config.toml
norm = "rmsnorm"
norm_eps = 1e-06
optimizer = "muon_variant"
lr = 0.012
grad_clip = 1.0
warmup_steps = 200
decay_fraction = 1.0
decay_shape = "linear"
batch_tokens = 131072
steps = 4106
Below are experts of layer 6 (counted from 0) of a mixture-of-experts language model. Rows are named router (the router's row for the expert), down (a neuron's output weights, with its number) and show model dimensions 256-511. Each number is 50 + 12 x the weight over its row's rms, rounded and kept within 0 to 99.
After each expert's rows: a language model's description of what the expert responds to. This comes from a sample of Wikipedia text that the model never trained on.

# expert 33
router:66 27 50 60 70 69 56 55 57 60 51 49 41 41 48 39 32 37 61 35 63 25 51 29 34 58 55 69 46 54 43 40 51 48 43 62 44 53 42 56 47 62 61 41 26 61 56 40 67 58 68 62 68 33 46 67 46 47 52 65 59 56 35 48 29 59 29 60 43 37 46 61 58 46 40 48 49 38 40 57 59 39 60 65 70 51 49 42 47 46 49 45 47 29 59 58 65 69 49 43 48 48 51 44 39 51 46 13 53 30 61 29 28 47 72 47 52 41 46 80 30 49 49 60 48 58 39 34 57 44 54 55 54 77 53 42 59 48 38 62 37 63 52 70 30 25 56 53 57 39 48 67 51 59 73 46 45 61 45 46 67 50 52 79 27 59 58 39 58 47 37 41 50 31 42 63 58 46 45 44 48 36 60 45 59 18 69 31 47 80 73 24 48 51 43 53 35 33 44 27 48 65 29 60 67 29 43 48 38 55 69 76 48 43 58 46 60 45 35 53 63 40 50 36 48 61 52 63 44 45 55 52 52 60 37 67 57 53 58 57 61 59 39 56 65 36 53 52 35 55 55 69 48 47 59 49
down0:63 53 55 47 49 08 41 55 36 51 66 42 52 40 64 50 44 69 53 28 52 49 46 47 37 60 55 63 74 72 38 51 25 43 40 32 49 39 56 56 49 47 68 53 50 49 52 61 62 47 50 66 55 46 54 56 47 23 28 45 53 47 62 43 50 41 44 49 66 12 43 56 70 38 52 37 41 60 63 45 37 53 55 54 68 57 32 39 46 55 45 44 53 64 67 46 33 29 56 54 34 52 67 44 37 53 52 55 54 43 55 46 52 31 47 51 58 64 41 72 64 40 40 61 48 69 48 38 18 61 42 57 77 21 54 51 46 24 42 60 53 53 44 49 52 59 55 46 73 28 56 56 44 62 42 60 69 51 38 66 56 60 54 59 52 66 43 55 60 51 31 53 60 48 50 33 46 62 45 61 45 42 40 38 61 50 57 43 72 43 58 55 60 52 37 56 40 51 48 44 70 43 56 46 52 47 38 26 58 57 31 47 51 27 47 64 54 31 47 44 47 47 45 44 24 70 62 31 59 50 49 49 34 52 31 37 53 63 49 46 47 40 65 65 48 16 54 49 51 64 56 41 41 49 46 61
It responds to: Inner fragments of longer words, such as evo-c-ative and di-min-utive, plus this, not, never, well and similar.

# expert 25
router:60 45 33 39 55 54 71 22 56 54 61 53 31 47 35 48 41 48 62 57 57 48 46 39 36 39 43 46 58 58 56 50 57 33 60 68 55 45 60 52 47 57 53 58 26 69 37 51 51 31 45 64 55 39 44 48 50 37 60 37 63 59 47 36 39 41 52 41 44 31 38 57 53 53 48 57 71 34 37 54 52 56 54 61 59 48 52 43 76 58 48 37 51 45 63 51 55 68 67 31 42 42 51 47 53 44 44 43 55 49 66 60 24 56 65 53 51 28 35 67 28 62 39 58 44 34 55 49 71 45 47 45 37 52 63 64 67 65 37 54 33 43 34 54 38 43 57 45 43 34 62 64 52 72 58 49 44 45 62 41 52 47 43 60 47 67 28 33 59 13 37 48 32 49 44 37 56 43 56 44 61 51 29 45 55 43 54 45 51 58 54 47 37 28 40 68 28 33 56 45 34 63 47 67 62 40 58 65 40 38 58 43 50 41 40 49 70 29 61 61 54 55 49 46 56 60 39 67 36 50 50 67 66 58 43 64 46 68 31 33 53 62 59 60 80 36 41 62 22 51 65 67 58 53 22 52
down0:58 54 37 51 37 47 55 43 44 53 32 42 47 34 33 42 64 33 54 58 50 33 49 39 48 52 38 42 35 38 55 68 56 54 48 43 67 32 49 41 24 40 69 58 27 55 79 33 52 23 47 51 55 58 53 36 39 41 42 43 40 58 48 70 48 74 64 58 57 48 68 50 58 47 65 41 49 56 54 67 80 39 35 55 67 35 61 56 44 70 39 44 63 72 57 43 36 39 68 44 71 41 64 60 61 40 42 24 55 43 49 56 51 29 69 82 58 53 55 55 22 20 38 50 50 46 55 40 45 49 49 53 32 35 39 45 51 53 37 50 51 39 34 41 47 38 42 37 48 57 38 67 36 52 52 55 58 43 39 44 50 57 52 59 39 53 34 56 57 63 61 44 34 53 54 55 61 55 25 42 50 58 50 36 63 35 60 63 55 39 56 52 48 79 54 77 34 52 66 56 50 54 29 85 50 93 39 43 48 49 17 34 63 52 62 49 42 43 53 64 62 40 26 35 49 59 41 58 63 46 62 56 32 44 46 48 25 66 47 55 50 65 45 54 39 33 62 37 44 56 45 63 44 40 67 58
It responds to: Pipe separators and cell starts in sports, election and transit tables, plus station prose words like station, on, served by.

# expert 16
router:50 33 35 55 52 37 57 28 40 54 46 58 42 61 41 34 50 66 53 38 48 42 63 32 41 21 56 54 47 40 64 39 60 36 40 64 41 55 64 34 35 54 55 38 44 42 48 67 55 25 46 64 68 31 47 62 31 46 53 63 59 52 38 33 41 64 51 63 39 49 24 49 45 31 33 37 80 47 43 41 55 30 42 65 53 48 61 33 68 69 53 56 54 46 56 42 59 47 53 30 38 43 41 37 39 61 41 40 27 54 75 65 40 47 53 67 32 29 54 69 35 70 65 56 38 53 36 49 57 60 52 41 44 60 65 60 45 61 33 60 57 69 57 64 36 39 53 67 38 40 80 41 30 66 47 33 52 63 54 49 63 27 40 66 67 57 53 40 64 46 35 42 48 43 48 43 33 46 64 54 62 26 39 52 58 37 61 54 42 52 53 35 40 60 56 52 39 28 65 43 32 58 44 47 48 30 60 62 42 56 73 49 42 30 39 50 58 21 56 71 70 40 46 46 55 67 44 77 19 55 52 46 53 43 44 61 55 56 52 61 51 62 35 45 50 35 41 53 49 53 54 55 47 50 24 60
down0:56 64 61 45 60 67 53 45 42 39 62 57 67 36 34 37 42 30 53 49 69 63 50 53 45 58 52 56 23 33 55 62 13 35 67 53 54 43 70 54 46 39 57 55 45 62 50 59 62 58 29 51 53 64 16 48 61 46 51 34 35 55 43 61 54 51 35 79 54 27 44 41 42 46 46 69 57 50 66 57 62 52 61 36 59 26 54 49 57 46 44 55 51 75 45 56 32 27 46 61 49 36 38 69 80 45 39 18 54 62 44 62 76 30 52 61 53 50 40 57 44 41 48 52 70 51 71 40 33 73 47 56 55 39 51 53 61 49 44 52 38 56 62 27 39 25 47 57 45 44 44 58 52 64 73 57 80 50 52 41 60 56 69 56 61 31 35 42 65 62 63 69 46 53 40 37 55 48 55 46 44 60 49 38 39 48 38 43 57 40 55 57 66 39 47 49 45 57 47 63 44 62 37 75 45 55 37 53 57 77 39 60 79 62 50 47 45 33 53 63 45 40 47 49 54 52 61 40 55 45 45 53 39 34 39 41 52 43 64 36 49 52 56 50 37 45 70 39 42 56 53 45 44 54 79 37
It responds to: Structural tokens in tables, lists and section headings: pipes, "(s)" after column names like Nominee(s), ===, line breaks, dashes, "by".

# expert 22
router:44 40 53 63 40 50 57 37 59 50 40 59 43 38 42 51 27 56 63 45 45 38 60 40 35 22 41 71 51 48 59 46 64 33 48 69 46 74 27 41 44 54 72 60 58 62 25 66 64 51 55 62 53 53 41 78 48 29 62 57 55 42 38 33 45 45 46 58 39 35 30 68 34 44 32 44 67 28 29 32 49 42 55 76 70 61 62 46 55 53 58 48 49 43 55 59 44 64 58 48 39 31 47 30 53 54 32 36 41 48 55 54 39 56 47 61 48 32 43 63 27 59 55 62 26 58 46 45 42 47 42 43 40 64 60 50 51 75 52 63 45 64 57 71 42 34 65 39 37 46 62 54 45 59 46 44 52 40 55 40 52 46 40 63 58 68 56 33 53 50 53 61 48 39 56 66 46 44 44 46 37 34 40 62 56 28 45 36 46 57 57 24 30 42 40 63 28 63 50 30 39 64 33 55 43 30 47 62 61 46 63 43 37 40 48 52 59 32 63 58 51 49 63 48 49 63 50 69 51 72 68 58 62 70 45 48 47 47 45 47 64 56 44 49 66 46 49 60 42 53 49 72 58 56 40 53
down0:39 58 79 41 54 28 45 45 39 66 54 51 50 34 49 57 56 48 26 63 50 46 45 41 50 73 39 62 46 30 47 64 41 04 61 53 52 50 62 35 63 49 47 56 58 49 70 42 54 46 57 62 49 37 71 37 50 59 56 56 47 46 42 59 64 61 32 52 43 59 60 41 27 46 43 36 41 58 48 73 74 34 40 63 46 62 58 61 49 47 45 36 43 63 31 45 39 20 57 52 68 46 65 55 66 50 57 33 45 53 58 50 54 43 45 62 64 46 51 52 49 46 16 54 55 59 52 63 28 37 54 37 54 48 55 36 48 41 63 40 61 54 57 54 60 51 49 38 48 61 50 55 45 56 58 69 55 41 72 62 54 56 58 70 53 20 63 68 58 68 42 81 27 52 68 71 41 47 42 49 47 56 45 55 67 47 42 52 54 23 34 46 50 62 43 40 46 48 30 63 34 55 35 77 47 63 46 46 52 26 40 56 59 45 60 46 37 54 43 49 48 64 50 29 38 49 39 52 70 53 63 71 38 53 58 65 47 46 52 48 49 67 78 77 41 59 70 41 53 67 45 35 57 59 52 46
It responds to: Tokens in popular-music articles such as R&B, song, single, Billboard and album, plus accented letters (á, í, ó) inside foreign names.

# expert 27
router:71 55 19 67 62 54 66 24 55 56 55 53 26 62 37 49 30 56 53 58 32 51 41 43 45 51 52 69 69 42 67 30 52 36 53 77 40 54 57 64 60 55 43 43 33 56 39 62 57 52 65 50 71 44 33 62 44 27 53 26 53 52 43 45 39 43 39 61 38 30 46 52 42 32 46 39 59 41 42 48 54 52 31 54 52 51 49 55 76 31 58 40 45 48 76 50 46 68 47 32 32 34 39 31 58 54 42 31 40 36 47 54 32 57 49 53 49 38 48 65 44 64 38 55 50 33 49 52 75 47 48 46 60 65 60 28 48 45 46 57 30 67 55 63 47 34 67 41 40 44 54 52 50 60 54 44 42 41 71 54 49 27 59 73 40 63 54 38 55 51 28 54 72 24 63 45 25 52 69 66 54 39 44 41 42 21 53 35 25 65 73 34 28 39 17 41 38 36 43 29 59 59 24 70 64 47 51 71 40 46 60 68 36 48 42 45 56 50 55 58 51 48 48 35 67 49 53 47 44 47 51 54 53 63 33 64 55 50 46 64 60 59 53 43 54 57 43 64 35 54 54 60 35 69 45 47
down0:57 42 35 50 50 48 38 47 25 46 47 39 50 37 50 53 40 53 59 57 54 76 59 52 53 36 87 59 18 59 44 76 50 29 64 64 56 30 54 65 43 43 43 60 57 59 66 35 65 52 44 40 44 57 43 31 49 54 46 64 27 60 60 74 44 52 27 65 67 62 71 52 47 58 46 59 57 31 51 48 59 55 63 46 38 50 48 60 50 57 41 44 64 65 57 78 37 34 62 46 55 70 51 79 61 49 35 29 37 57 49 52 68 35 49 54 64 48 47 59 61 44 21 51 72 63 65 40 46 56 33 61 43 32 51 57 39 47 45 40 37 61 51 54 63 49 52 55 34 34 46 51 44 51 65 65 57 57 70 48 42 78 53 52 58 30 50 70 85 31 50 55 52 60 51 44 38 45 37 53 43 53 61 49 56 48 52 41 48 46 46 44 35 46 43 45 44 55 56 53 65 53 53 50 34 50 62 21 55 53 29 55 49 33 56 49 45 57 62 61 51 58 43 53 41 72 29 45 52 43 45 60 52 45 48 71 48 59 66 32 48 65 50 64 37 31 40 59 49 54 48 48 30 72 63 47
It responds to: Commas, pronouns, relatives and articles right after was, is, and or a comma, such as was, at that time; who; which.

# expert 38
router:43 40 40 55 60 40 57 34 61 32 47 58 42 42 44 42 31 39 65 48 43 35 64 30 36 51 44 61 47 41 48 56 53 45 56 38 49 60 45 48 47 58 66 52 24 52 40 52 39 57 54 50 59 50 41 51 40 48 59 56 46 42 50 33 40 70 43 47 43 44 40 57 49 48 26 35 67 33 48 41 56 35 28 53 61 53 66 43 76 43 82 49 30 50 75 60 41 76 67 58 39 46 33 39 45 64 31 25 56 60 66 48 39 45 64 45 43 27 44 47 46 62 39 62 62 53 41 42 53 35 55 38 58 53 55 62 59 46 26 57 42 55 35 46 35 33 54 56 65 45 60 58 25 62 59 58 19 27 64 42 54 48 54 49 26 52 40 52 52 53 42 65 52 46 52 48 39 25 40 42 58 41 43 36 48 32 60 42 45 58 72 36 48 50 32 37 46 28 35 39 45 56 22 71 66 28 46 65 49 38 78 55 34 34 56 42 50 09 51 33 50 50 41 58 68 39 63 42 40 48 52 58 71 73 51 70 65 57 39 57 48 48 43 68 57 23 35 48 43 59 62 50 53 52 44 60
down0:54 48 52 62 51 51 42 41 55 41 47 45 44 50 51 51 46 30 41 38 50 42 43 40 50 76 53 45 35 48 34 57 43 50 66 39 52 36 64 54 29 46 46 61 33 61 38 58 43 49 43 29 48 61 54 27 62 51 36 49 52 68 35 51 56 47 17 51 62 46 77 42 62 39 56 51 33 42 43 39 61 44 53 43 57 46 63 31 72 28 44 55 52 52 37 61 37 38 51 53 64 56 73 55 29 39 45 70 47 59 58 40 54 30 60 57 67 45 61 55 47 44 53 71 74 51 52 53 38 56 45 59 68 29 62 60 48 33 71 58 17 76 46 50 58 39 74 64 59 42 67 35 40 68 35 50 95 43 58 42 58 64 57 47 84 38 41 52 57 49 50 56 53 57 56 56 42 54 46 30 47 61 56 40 36 34 39 35 48 37 71 57 38 47 55 37 62 60 44 68 43 55 73 56 52 64 26 28 64 55 46 46 60 45 48 46 45 42 59 36 57 70 52 49 52 51 28 45 49 34 17 61 56 54 30 55 28 46 46 55 58 64 59 72 63 42 60 55 52 55 30 56 49 59 40 54
It responds to: Word-internal fragments after In, De or a stem (In-tu-ition, De-term-ining), non-Latin byte pieces, and adverbs like too, least, just.